config.toml
n_experts = 48
router_score = "softmax"
lr_router = 0.000952
norm_eps = 1e-06
optimizer = "soap_variant"
grad_clip = 2.0
batch_tokens = 65536
seq_len = 512
dataset = "wikipedia_en"
Below are experts of layer 4 (counted from 0) of a mixture-of-experts language model. Rows are named up (a neuron's input weights, with its number), down (a neuron's output weights, with its number) and show model dimensions 0-255. Each number is 128 + 32 x the weight over its row's rms, rounded and kept within 0 to 255. Numbers have three digits each.
Before each expert's rows: a language model's description of what the expert responds to; "comes before" lists some tokens at least twice as common just after its tokens as in all text. This comes from a sample of Wikipedia text that the model never trained on. Tokens count by the router's weight.

# expert 41
What it handles: Place and facility nouns. Head nouns of place names and facilities after the or a name, such as River, station, Road, School, Park, city, town.
comes before: " of", " in", " and", ".", " was", ","
up0:147112134143135077106082102152158149129166141174101090140084117138086100065166149101095167068134155119127153152172134129123112139087111091117116154082095123146115061079189132098185139140058136114152073126091162145107075109100133103085160107119139159124081163116095102104171105128123116048179192108072168113123140167149115138140107159126170124154122120103082093144119159160061153146074148138064130117125145088067076155096153126142136096109107133142105154123112122149147154088082160122158147206122145154147150092134156117106156132143104065119116123150152095171119099095134126172144121054171178146064153143150056157079148099120112121162073140075127117128167123140125106136034127099163132109135078098126111165184053095068113108141085087115115094108114088131099131079194157
down0:145140135111089107111127146155114148178101105137133137132128105112111131099084173129117099159120070139080181174192099094079063118066131070149121070105135078184191139165169105112155227157124122108156095126180154161127151104132091118046104112079084104145084131140122116138146160158155063169074114137130137114114111135148147158086080166159112135127120094145088103046120158126140154170071181154118127166137137128078115114097107158102142114137091181180138154132190095119169161110134096075147182116109223139179102133078094155093105145098098157157126108116158123078140125091149118120151083140112127123119120061118159114135107124091170161123140101150127089147132090131154142061143132106084137122125146144148059066155108121155164150146172069120074132103094117193163147163124172
up1:158122092059098099111168120097121157153162120131091124125151128158119121057121104133129198175111122110132184175103133143108071163151089099171143151089162118101148085169149130104132133136171112145069117164128096090176123084053103133101122133154102083098157111087065122126146160143104104114111140074123053086149104081169077196077120114110091068117110156122165163126143150190150140186134150141089185120143123129146156082133087168110137047192125144152109058097133154090094151104134150144162132120114160122167119172158106160152118145062074157111120179120143097095152120149120174170176087140105156143138117119160207105078092083136094060099084123111119089123148093109148113112089168132155121160145099146123137155110091203099137146091157112140196171146115165112179100146147141
down1:083129196148164117096121162178116152123088102136155127132149072071112175122093101076146135107210108143133153110103172161146165119082106176101118068117139152166135143047102159131143142135093188175107190148172157125118146154143154128116152124072115168073100110109120113080122099078086169068146123136090082139134146111100089069148099113087102128095145081146102148113128076127133106086160146138097118093136100157121127135120130091161114108107089117163151094084140120133084152086135077109152078144124154103143196058105091169125148136123150060128186142152111136177149116115074087119113068162079121138125188148157047152090154104138152209140185125124105139157133094142135114148078091105173161158110128088127115145181101100120135174141172105100099144100057177187108132159100157

# expert 19
What it handles: Abstract noun endings. Final pieces of abstract or activity nouns in prose, such as -ation, -ity, -ology, -ment, plus nouns like services, construction.
comes before: " of", " and", " in", " to", " for", "."
up0:167150084103119145160183133128092165129096100132128137115147190115149160109086161090094110108127158151074099203133069080143162144125141159129157070155145113140126179143137129128094121117106113142161118155149141126085165196161144031192040088062136178122133138112131135131170199118129169151117093158114083071055130142079176096215168127141151067130095120150154125094127168168109120154153099128130140098107160082106128143127150167163151088120109103071084121162081110089126124137125189162098104136168094127216117106093171191097187134143108093171175122106125141119070135136133127116145141127144110137172095123131137119087160107183146102123127151183203100109156171117100127169089140143117092148121127155143167155108178088132172124127108160105106107142083141153121131139106060
down0:147095121123135118146123097080142145134062125145110125079187126151134131203157143054081119114100119159128111145077058142123160087143133048170086120167086129138114151072164060149104123162163109062081110130152191161117086091166114112141083090164141088177201129141140129087092173143144142125198191182127112129154162090102157174187124138098074167094084174127133146115133134131143084104135147128069140181136098091158115109170085117171146118114115109151158081155127101092111126115146145129145171063146117134172157211190109125143161080128150140157116129124134119116138147109105073170127156180144042098112142066140124092124173097164119165116150199126151103146137107111151080134111136142125147112162161141156109065110115093111096127124121151140106142138075070077139126161142105
up1:156087135158163211180183183137172119140093167160181115118132123089135130129144171147185097160068110179142112080146161100132136152151083142201133117121109103134120113063077126142094113113168103182129133150131089102103135130148140146114095156127122129143175141106060137166144120161127134157150145121141155129108165141139091098125185050115075169207136159097212175163142111064159127132170141126088119139153086123085042123119173144136131103129114131158103129148131123177099199125173093123127088094111165111119090148173117154145122171081138096155155149172165136147152144148135167152096125070122093142130115147178110170085121047077144172106102120148117149156096102115148099164166061208075157171093141063136095138102112146148145123179133119141119122096171193118105108137124124
down1:128144146115157083124118127130154147105211079096125150139162097156097122171098067091120118144173189123147120138151101143123132040092112133085154184096098150111170160152096131159188162163041108105109177103182164176104094148134132152175154135134147128064105081150130132125155179113100123125068139154124125093170208142140161167153085198137156105071152116106168159119120140163129137117079098111121111139098158125120180170096141127102179129108139118125099166083137133123133099153101149151149079111107066128078146085076165159139109127179101124067096132142087126234134163119140124101142146134092129140123179149101150131161143159088078123163120089140130127148138182109190143147141118051111130074140061152150215083136133119105107119175132130122107154125108158117103126129130042

# expert 28
What it handles: Closing parentheses, line ends. Closing parentheses and brackets such as ) or ). after numbers and asides, and line breaks ending table rows or list items.
comes before: "-", "|", "\n", " -", "The", "In"
up0:161153129143141099156093134199084119085129159167087161130116073184084133129117177082135094090160131162132180145089092083143113123122138135108111122136122127153073144166153079099154106195125215085114171178129118186094056081123162126158083153089137118107107114152128130103071111110117146110162182074085101165123122137134197118133125096120108140162067134060106047091178070113110118132192153100136130109089191127136147122142135100135062137139090152092134144180140121132153131149145143161144090104088165145188087124154109107090143186145100147082134130140171103155197116086146135095163140140130152089143120134132110112137119094098116090149180116130108128109124080128132122112115200154111154077130119100174114146159138118069121140111083107154053037158091147123093117202153118
down0:149117169158161095107159115138184136116128078172145113141012149131121078150117101100104131118119113118109136163168090141109140098160093099169086107161142138099144101064147106137204127156090135133121176075098175140101156148126166087131137126146150132099055104131106108148138176106125175147110078108155124099154087080132103138114066071146137104072136103136053088146142075140193143150081126145143177111141133093107137134157159152137164170117115133143069049136146132150114131172143079104131195101096132177166125135100116145139068085187143138127106091095097128122120160103188095111091121107121087108144090093097123130095133134169069145128141048143171135131088111101145117116165161090153063162098074185126120096110095113141158083192064083192071157143102141139124155148152145
up1:120122181143146166124123173130119123104103125158102152084108082123129174180069111166118150088137147115154136140064131096110122139128123132111127132104121163110122086100106134074095184191106158158107119185074136184063082109110139141131129140087162142157127112137151099121158096167114122119093167149113125104124138154128045133083130127157120108196084098083087161083136169118114074114075151132080145136130136080071085135146137131119065130109127143112127103067142170116137069114155059116083154086159112128144089202155135109122075115117148115180116116077129139132142083123152112226147168131091132191093101091147118103136167115176160066177132190099085148146191106147115181153135164135145125125168153086114112082051124155149108144085122172125127043130097078135109193171112100
down1:192156102151109160175110077132139122116123127091075113160186149113202159156103145121148110160120090140122181129119145186104142218145191116158100100130153085043170149137152167151147150080114171109124118104195128129124180069193105119155123155108104146153108149198134154177099116125176154143111055187148161117094114124179099175107115091149119122169126107166131188162151116092171165147101102081180124107154146098146133094136127091090075134137089084129114126111113134131144137149191102148099140115112128100159091127136139101126152140150103128098165120060125109158160110100051161067120142133136100126114129147084105120130144172152133161104130140159205135146144133127053153148152079082139128120090097106143091126121108174111128124158185124164102205047115115112103195098141187

# expert 36
What it handles: Institution and media nouns. Capitalized institution or category nouns in names and titles, such as University, Party, Court, School, album, film, County.
comes before: " of", " in", " and", " for", " was", "."
up0:131176127135088170109146187122133189089141106093124134153130114132122103082110109094090077120161130179131169127106189112134138101161135129082101143124191081138160124129099126092145075141135155142100087117139133138135104110115118155184099144135122116149124150107067105134145185108083118164131141134106086077142155102176111130100089137132198143096102110126151138081137079184142149168124099140105032088086108131071154207134102131060146117130086143129097194123148120127174115138108162141114144094118138139163157148156104149152102156111120167144113111129083138157076119180181077191114146187098064127133156109150146177094146135119110096151108132192199174118077126072144188164110160199056155128136162193118058146089123150118171118148101128129164110107055129192099147097156086
down0:217124109127124150090126142185115119159132179125132135076191069128115136078123128125106143155179159078111088163106174078078134120198076085157064183067097129186121193140048104154081157132136163140082172096155158068154113130110114136084097095138121092133179110115086124110119166122082167106048074133128107110055099172107138157106102089137116212120156179119099148100126166106102098123128196140088105089155157135145135103200149047135193096151117109163156111119135155120113085144157123169128143110099134132153113122137108164147159120148098155138087108115135174165120103145128162135097156141091138136149109165179149168139155137118124161175187093177114131081152183133138152123096143170126159089115154078116124131128142119108122120120093131079156085108127129126189139084154135
up1:149131114129097109165119123157047160138147130118127068098142142131142125150161182159119076071086122084066077089063128034064115192137076140096121161136126158136148137136121074142081149123084149148149100157111138159134153048165150118126106136143168118156125126138108097159081126144127138140114148114130067139086123113167075112092091093178139132189086154096135085124107134119122169109101104076127089112120154113113136178126089157116105109162096081146081127132121120070104163069139136163107149108137109069114126075137064152107174126131112156077183118131162127169123110108107108099142152077097122045114067121122097110064094130181047106142103146157084134085070098155164081151087054133155140157092139092131129175117098062142139144151098159115157111074094145139140086113127126
down1:146148166141150088095105124121149113081083123105141067164103141141108129072097120176122164132156127075119141160176162108136140143101151138160129137141141096135161165064085114197142104131128058161135088126173112124096062164237144196110098113139094064133118102140121107082151159108113103167063108138155078099191169137158123099141177162150122111076113066156133096153169164110127163137107142139134110112105093143167127116090120081186143084127135140046152117045145149058098102153072165112066107122120159136178121108130158123180139140165164135171161113140117116143120181176122154126119236149173150120139139142114136171178168131062156149143183108159127148173130186081092128138138156100150109080132131157148143127185132140128101125144133175093154107110131108143101134153172135

# expert 42
What it handles: Sentence ends and headings. Periods and closing quotes ending sentences or titles, and the == or === markup closing section headings, before a line break or The/He.
comes before: "\n", " The", " In", " He", " It", " This"
up0:136147158078151146131104047131182149075074135148161086083130163117042111130145079119124122150092154103134108109133150108169162119074118158097164096124109119161124113175110168082092117120120159080114088129112181115143130160146171202186080113105114152098147091095103138126147118117143157111166113058124104071086081143104106171165138115120192112124152188150143170107158161160144125092127093129155128149118108183164155116157192180102143115129146155118141158088101137094169104082070108135118145114139137152128131162098078117104160145109154062144122181136115141113176133123177110105132162137062139114156111091126090074073041110080150119119198139180144112077119149179115040182080110118086114154201160127146126127170101139144135167101114106088123157104117115119169197153109121
down0:183140117090123101096152131110124121104123151162135104137165095176202125086097141136145125134147142175097169098093158214128120213087097102101109104157097163054147118107081123140122093173132062127121187134105121139129177112040102151106115109169110100167145109159114100156110105159108118115109129193139119150150145116147143152107055102132113129116087117112129096172183116131133108102126219089109135161078168153179108201168136117185117121068044135120094129093129095124045136146121093081095087194123159145142105105143141140155070125137150117082123154139139101124164125117103166122125117147234108138132085106140159114167147187174065132124118115095131127153088085122127194121119171052133163102107098108118067160148115163130120144139142128130108157147167147140157144119115176
up1:163149155132149125100083125152121132153143124165166077096129121119088110091063135096101155082077122075138116085113054091105107185155142150145106176089119162165110129179206096127164086127109076124146151118174077155130154123167122077107142167125165068132143137137113109157153107118080111126140200107112112120104166116145139165110109158137096173147159143120174151146133146141101194096127169105111142125142218169113137131108182143155106050146052100088112163140106125120073105149114098113223125162089186094150082151123113111092106135132129108133057115078115142182174148160121069120154155133129150112160131167139068161087184094141112118084127185134137164086097112138139060068160092154150098151150127122079162136148134190113140140173148118140181156111182159084143144148108102
down1:113148143157104102074141135073181079166055146099136129128100069125095132071112179124101113085078069132127154175038106149138086178121132121105120124171106118141144062109038105189129151125053139138186147108141115211112126121176136144122160127155119083105158117121086112083201189120150081162132117178151105130135112133154135066138161150118155108097110207130157108150163126068139118091079153169101125072154178196143201132141095093073162111130136088117118132072138150162164161148155137115128145138166056115128149093148158136146113184115124126118130073126099145136100071147126098103118057131180152128141145121161140117141125128099083123130161187057076152103164107108170145153083143127149113112115150151161173118121115110096111135114154154180145106125106134128116106118129162

# expert 5
What it handles: Event-timing prepositions. Prepositions after event verbs like took place, occurred, born, released, mostly "on" before dates, plus from, over, after, against, when.
comes before: " the", " to", " a", " his", " he", " it"
up0:116115108095069110193141082116108069139140106121147067136063162078121146080105133143112130123180107109101092093131161137158166156122082159135084125151165124138151133143053193130110110172173088099174134113148095126147150125084130109090115051095145008140122155125186083162148178178166093125148156145127092086122121107161156098147139065088109130117159161167160078107126126128102087181128119111147128141152111093126126103143115147143136108161169157148115136160152185134078093105071114159119132148057108122153128099134127125144121162118121132128174122192143106130155104128150195132122184163161121182116122163088088135094108116103089137126110112179107157160133145097138143198154091206102123111172161155164150107104142186205081115125143164075125088088192179142185114138113108
down0:130123120123155139113123082141129180142140126128134158167111076072114151091098124093162159101082185066077159123124118150155153124131154118112100133169118136111065148160152139049120140105125102076171108140164176156134132111209100109149099110140124120072117143120093126095124148085120107149076147114143144139169112127078068101175105082115097191146109209091103111127149160165132126149159121148110114129113139060159136167166156122129158114125138134130100081090150128168121171112091099178143090105204149049092143131124137098107062075161120107135125150139149166046137126114153136130084111124109135134164161129053144134179094092129148068113102149083226115125119167154104143064143172199098152121124145120109165126123148149059153166139149172152116077130185139109040183164111136
up1:131163122183155110094125124143125156122093093120118085151120160125139129121079150085125055079158144091092142093161106104169097164132118108144158170111160141147166065081155148141125138120151171146113145085165124113141115133133144104143138132113099136062133073205143106115164127117144164159153163064130098104145114146113140180114076147220097041133122121181067135103124117077184098131110138101162193119123087146120110137159093137086153155118102136145141044168103091120108119149125091137131131139132112096035085119087125152055123089204109112078075114111100111161134167101192143140160158146095179100131140155099144123139204098153166109118174145169041110049108159092082123087132122107107139124126155168141120105176095146133101158063123184132130098136122124135165089155122085
down1:085087135102101136168059129127099102134140093131165091109009177106101103173122119157187123097152135110103171116149075116086071081126150108138126188121139148153132071164108130135103147148122142187123159128164089121159090180092111104111092156056122140125158133102147153079053059103142132159177146180111122135124139144126118159101105179123086120117143130186175161106174192123170157156111116123106157137115048114131150079161134140099153196089160131122119113117096138056153120107093134095128102148109143086121095061125108142102151146199145170117129127149131081107121095036106182158171137150116203168145118198153147091117098091122099152097165148150146129135127151157124140102150163071138105154098198141188156136114138131103119165128172159119138166121111125096133097178108123

# expert 4
What it handles: Line breaks after headings. Line breaks, mostly right after section headings or table rows, plus slashes in football career tables (Team / Apps) and coordinate marks.
comes before: "|", "-", "\n", "The", "In", "=="
up0:122164063211087142166091102090214136109170148142150121143115073109167150078155143146148182080144164140116092120143139159091172114179122113125066116190181099121090105106147097167140115074143134138119117098122143138096176176122102160103128145137173132130081136074138123145164121107143107130154116114150091095148119145123141149108156053220106082167142129122090167105106110082122139100133106130145146122138128063074095080111129188115133170147177128101107125053130108153074177106121122157139116121089155145127132144114124078064092115151077089162151149141113086090186155086143139146113120145124160134120141149160159122133107143152121073201091166104074114094108188106096175098124138174136119111153092125148141118082136051124180164185144143117239131108146149103131064138148126
down0:167121126081103148127133155144134105128109100144182228126093129134100148118118113100151127134078096148108142047097109179110110098112145112123136111105068138126122158131126144103100129189142116170102086065133151139149129131155188099119164123152189154159145105182157147147090096122114139144140119166110146137137072156075070129162126138085116093102126223140161117071150137208145136132088122138192096082118131151152106132170130075142096128074104106137142124103146146111092062126193096126133115136116113137123140091121072102099130147153131174081115130178160095125136116117183122126082047113142162178159103066147228159159076111128166083107137114113109182157093107155112168130128146161191073107148108144099139133152182117126122080102128110174194142104074137196157183120185117
up1:171147144158116132140134142142082092149106140125153160130107160197175120131160179149146188143132120112082147121202141129151116126133145197201114116156136154093145135184114201128111077144184114134129177126116105159168072167094180112115200140148129105110091132101171170167153148146103141111105180096162128119153153091149209101160165094154079136133129108144069078127117173152138048136104150100119143147193109202151137112143156095122189136077114128075102091126170140121159093174180119077115134164093102154119116146149111160101158109140140107085112120196168154071059091138144108137162141131109118084132139117130092125095075143133099192171092145088107111137144121139160187142099126129118128088107129123163077083184134139164202166070140069105096165165115154119119127116082146
down1:207087099122115091130153150191105132137157103116153200131177120131105148131037135176122181165110099134051087083110160149145106171168140115111121110103177115096099151129117064121191159149090058112098150161139113150113147123121113088140091153158116140070092088101168113164122122099200144108034166111134109149137129188151141085140166142127153109130077196063155155181143152140097182191162181094140088123123160192146122117119064155056167116124147156120157134080105104103116135127142120117185147097106121149172082150118152070170115098083130138066157127117135129135122126144156136086113092168126053130189108123117165191164119112096141106124120167131151152142133154155137095129135159114118144096136147109181172115116090154111166134136168101143143154118128117114105082138203147

# expert 15
What it handles: Linking prepositions, colons. Prepositions and colons that introduce a following phrase, especially as, with, by, for, and infobox labels like Known for:.
comes before: " the", " a", " well", " his", " an", " its"
up0:087106166144134061145116091086120096080083149113162080131098146072144107125173114157147101160089103085123121142161091110121133203110133182053115150181118107115083096085148100158189122073170130168137127137100110094133161103168155132151109117072127184143123139108115104087121139156142088144086145131161178100110109132108087149122098150132125133129124211110134127102119145127067136155117162108149070128144108124147137255139114140100126124168174137155126135186120128130112122122083137147096101119106048192132220151156090089101149105082129126116147151136104144123179172178110210136075125156106130132157156125111132115140086116083164153204145095100083135173121139098130128121124165124160118065095071131100093205195118123123084077127116124088157125111126146096115074158136130
down0:172158150070183112175170110057127183153061112163141110133154171088113133096113122127090069178160117149164183149122153162151155125148141182100108117105139161041108134149142146070060043111126202144124061104161110182097139150111118113121111096145159112085181049115116117165111108146131071119143129100092132128151101107092110066160121107093135150118092170141135164109088115125152179137141147084129101146155089122143133184150143075100164102173066146108171155117183115143123162100111132082090153111125142155109134102177143151089124144126104099168166123145119129147124128088136140157085097099096105112189179078136129047123062132088114135129166117131078107151117117154098179100164145207123132142127047106142132162114190126094154125140092124086100134110145091106151147114125174
up1:155141081136143143125116125135136086149089179149176183130145142163128093147168134128108147157094175106141048151084077152125111160120121171083093147144184170152153140172154133181102094110139138177093136103144127190161132144122153107129108197128151123102114096096077091174086106098107164157143103118109105120137143152107164135149194142163126066137179074143132090150107155151147113110106195133135139087110148204126144155120127216082064098132163194101121087093134149163159152105151150167097133153106141118132134133127125093104137178104089091092124161124157126109160139110130027116100128150134107149176112195126182186134088154113097097107101068087117143142116091138117134177194073138153198110096139116086164117082131129171078115130143154112076114176175104087119118203110182
down1:121065116137109101115125160104131142147177157155143095095134127175133159129159142131133167113083115164091150103158092142133189136141146130155110088087142123147134160154123111114081129150080146125138140148068118081123078112169132086088095151134210158134131113174116078097128115134190189047109141165114150166176136105136121141091063126105152185130177138077186107107189098136130208133178140077096094131107146136129134160141169086079123190131155142125104095149136136102077124134120110145045134158139051126128105128188131157151090126115089149117098123118148136151125136119172140158128069113093132169112188140126124082112166141121135148098073108116127174086125092075212124123160175089119129183172166090185171126103176139143162130203081065144130158159127083178094127151183151

# expert 24
What it handles: Of and pronouns. The preposition of after nouns like State, Government, part, plus pronouns and determiners such as that, it, this, they, there.
comes before: " the", " was", " is", " his", " are", " were"
up0:114100153142108170122075164206133142151147136136123137109095125163113103128130107129142134108206072165083106132144096168141072074056098125160163132084091088134205197158146052154069188116111126080128082151115104142154119155198092197126143119168025111104096121141116160136141106181142132111118120144145173139119098136188100082135166167099150080104109156087119102119143111138083154133125137127138121098132123160093130115122123132114093144136074128084092159146102079171134161156116120111180098109172132159100122128167165137184136122118074167111149110146156095082156095174053145128134117113213135114122160145115141095142034106178123172124101111125133090120077066124089133138160128159125162106132112181046073108117149121102105138140118104187120110138125148079107159115124160
down0:208144129146121114083125108109134154114153178120111106112136119212072142115119166070149175066211119096120120112084135123172161117109127130181103103096127134160146191138123036144108140123191103091091120183095095135163181108146126098143188127116164118123097071103116122102164164125094141147090156148116079074127114179083155146156100127106145077166154156128120132138133121107147160144098163096121063154114136157209105150166133134125137150167122159082155127175071120159083109127126149155072135084070179123106116111087167072124134094134101142157159143173155116136163160128128124146143058195124121171187097127143194082126095090169127138118150186100116071136088145113131165145165119101070124131139102146163114139175106121163103082177100169139138102125101144155133218124149092
up1:149101090065134128126163121131097156110145084100095097077113113124203140158138175119163113117116145207109113105137079132141103179150148159193137099136102122192127114137143127205156126121098114127132164133146195108137122118120158090138117144156134144119130170168119171130123064151109123104047177160142170199076094139135132184142063126153137153113117133079089150127146116066135095138109131091125089146108147139133134157112082215076167126109128175086161057161072150076186069143153097068110116086127156115080152155113154135079091134188136095084147111151115096106112100205109187111133113135161160098126107097146130108132113150147152114131099106186051109171092101135144111115084087133090115130097133089117132135115160109173110202090157113168119161119185153070114111112177108
down1:175127107150167105129118183145129128184106095113116152154124092086161094138142119109139131103118096158105125150082112112121076126202143101138189148144147135202149110115147133154086108185145155063098111148129117144138182125160107128186094215068144069089191143143098095118118089097130018135104116133146163145139133098164127105139133152142077145127111123196118057177119123100089131149149146113171099048105128115183129201077153154187137101165164178097110145121099125157186150116110127163145093153133117113134109108112129112125102121215143106111112119127150152144152156134114181183162113125156094187145080149148081109095072113129141098187087125079112147162082187155137090103137149163179201144119192148175135123149075157117120129117141134128120166156132089103153132182147129

# expert 45
What it handles: Category head nouns. Common nouns naming things, people's roles or brands in games, sports, music and tech, such as band, game, robot, drummer, Nintendo.
comes before: " of", " and", ".", ",", " in", "s."
up0:129125164134101142108156107114133152076163121132085146110076180130118156186110102158131099127101155109166134162054120116149097094114124119162087106146141165119099183089151091171134125096098161149116153107121132174139115213153099120154159177160092087135115121158100122150181137112143209147164143083135144131051135135086152100122206117082115130125122097133150159133124108047132113154136163096137130148106153131123181126161151089171100127148161121185126160147138133148142124148136146122115137143134180120119189177166111143106101125138093149075149127173100084139217117123091075160101106068143134069195073083141121154158089114147134178088135148172163116112079104152166140112134111108104165088144152082088136080163153085161139110209192131080110111103177097084104053100045096
down0:172136093172123137172147097107128133123119135181061158125167149101147147154154087160163111099148115072036162161139111170140126175111128153138145068148158154121121136123064140147111104171068119157132146150108089107092112130125159103118107095115150156107129129120146120095152159141100113116151178122117148172179073114143138172036125114056109134162117099118138124172134104163075152101139159128171177135078131103049130154119182109121100152106146132131088113209171113095066191116108145134115165072100110110057156136126167131070163135162098111091125082118140168126129103149181176061079162149123178098173094140146121195138130176130151128100190151128193089073140102167134109137178126108135170166137078142147114140147148159102140113203168118164139167103132118161134144098207131
up1:112103140102183057078131155136106158140191114147166122110093156104115147189150158130082184139139146106102113106137093181094126108088180123096102144111143135065132122128094163104131136123106115156121108148176146091148137165127127132180204096076094140084136158119066136158114134148107107060090118093148168101163092149126119184098111096177125118171179087147134173148107119183134119127147162113152107129123000123104186097081110111137057132121148111068108072122196112139113050151146143103094144115112154118161076138054070111154164111124110104139156092147168119111202143117098134131149127119155111088180152101155106164167151167160058158109088103139176150083134108117109126157158131116194112107103112145114169183131111184163170110114113138108137119072116091118115108090095146
down1:093070151141115133121129198106127149133172099168197166152119117135098102078152141116072114142154158147145136101110152129123150152150121072092173178106107134131168113081135077075046150099098106117144134119141124058128061200122096147115105100133095097166174139050182158143109094129120162130150156167111133200154177183197112096175110161140078188133102111105130084099128123115096140154057171124147129144122142097121137118099141104100073165118141154088083127104123151136118112110101104069124103163111160108126180086105114176134118113114193095145097109167124112129062114164097132149174095140163114181180122140103132140117112174171094165098137174160123167071123118170090171143176083135153137097086170178131107145084077164154087163123133174125133104108112153148070204138131129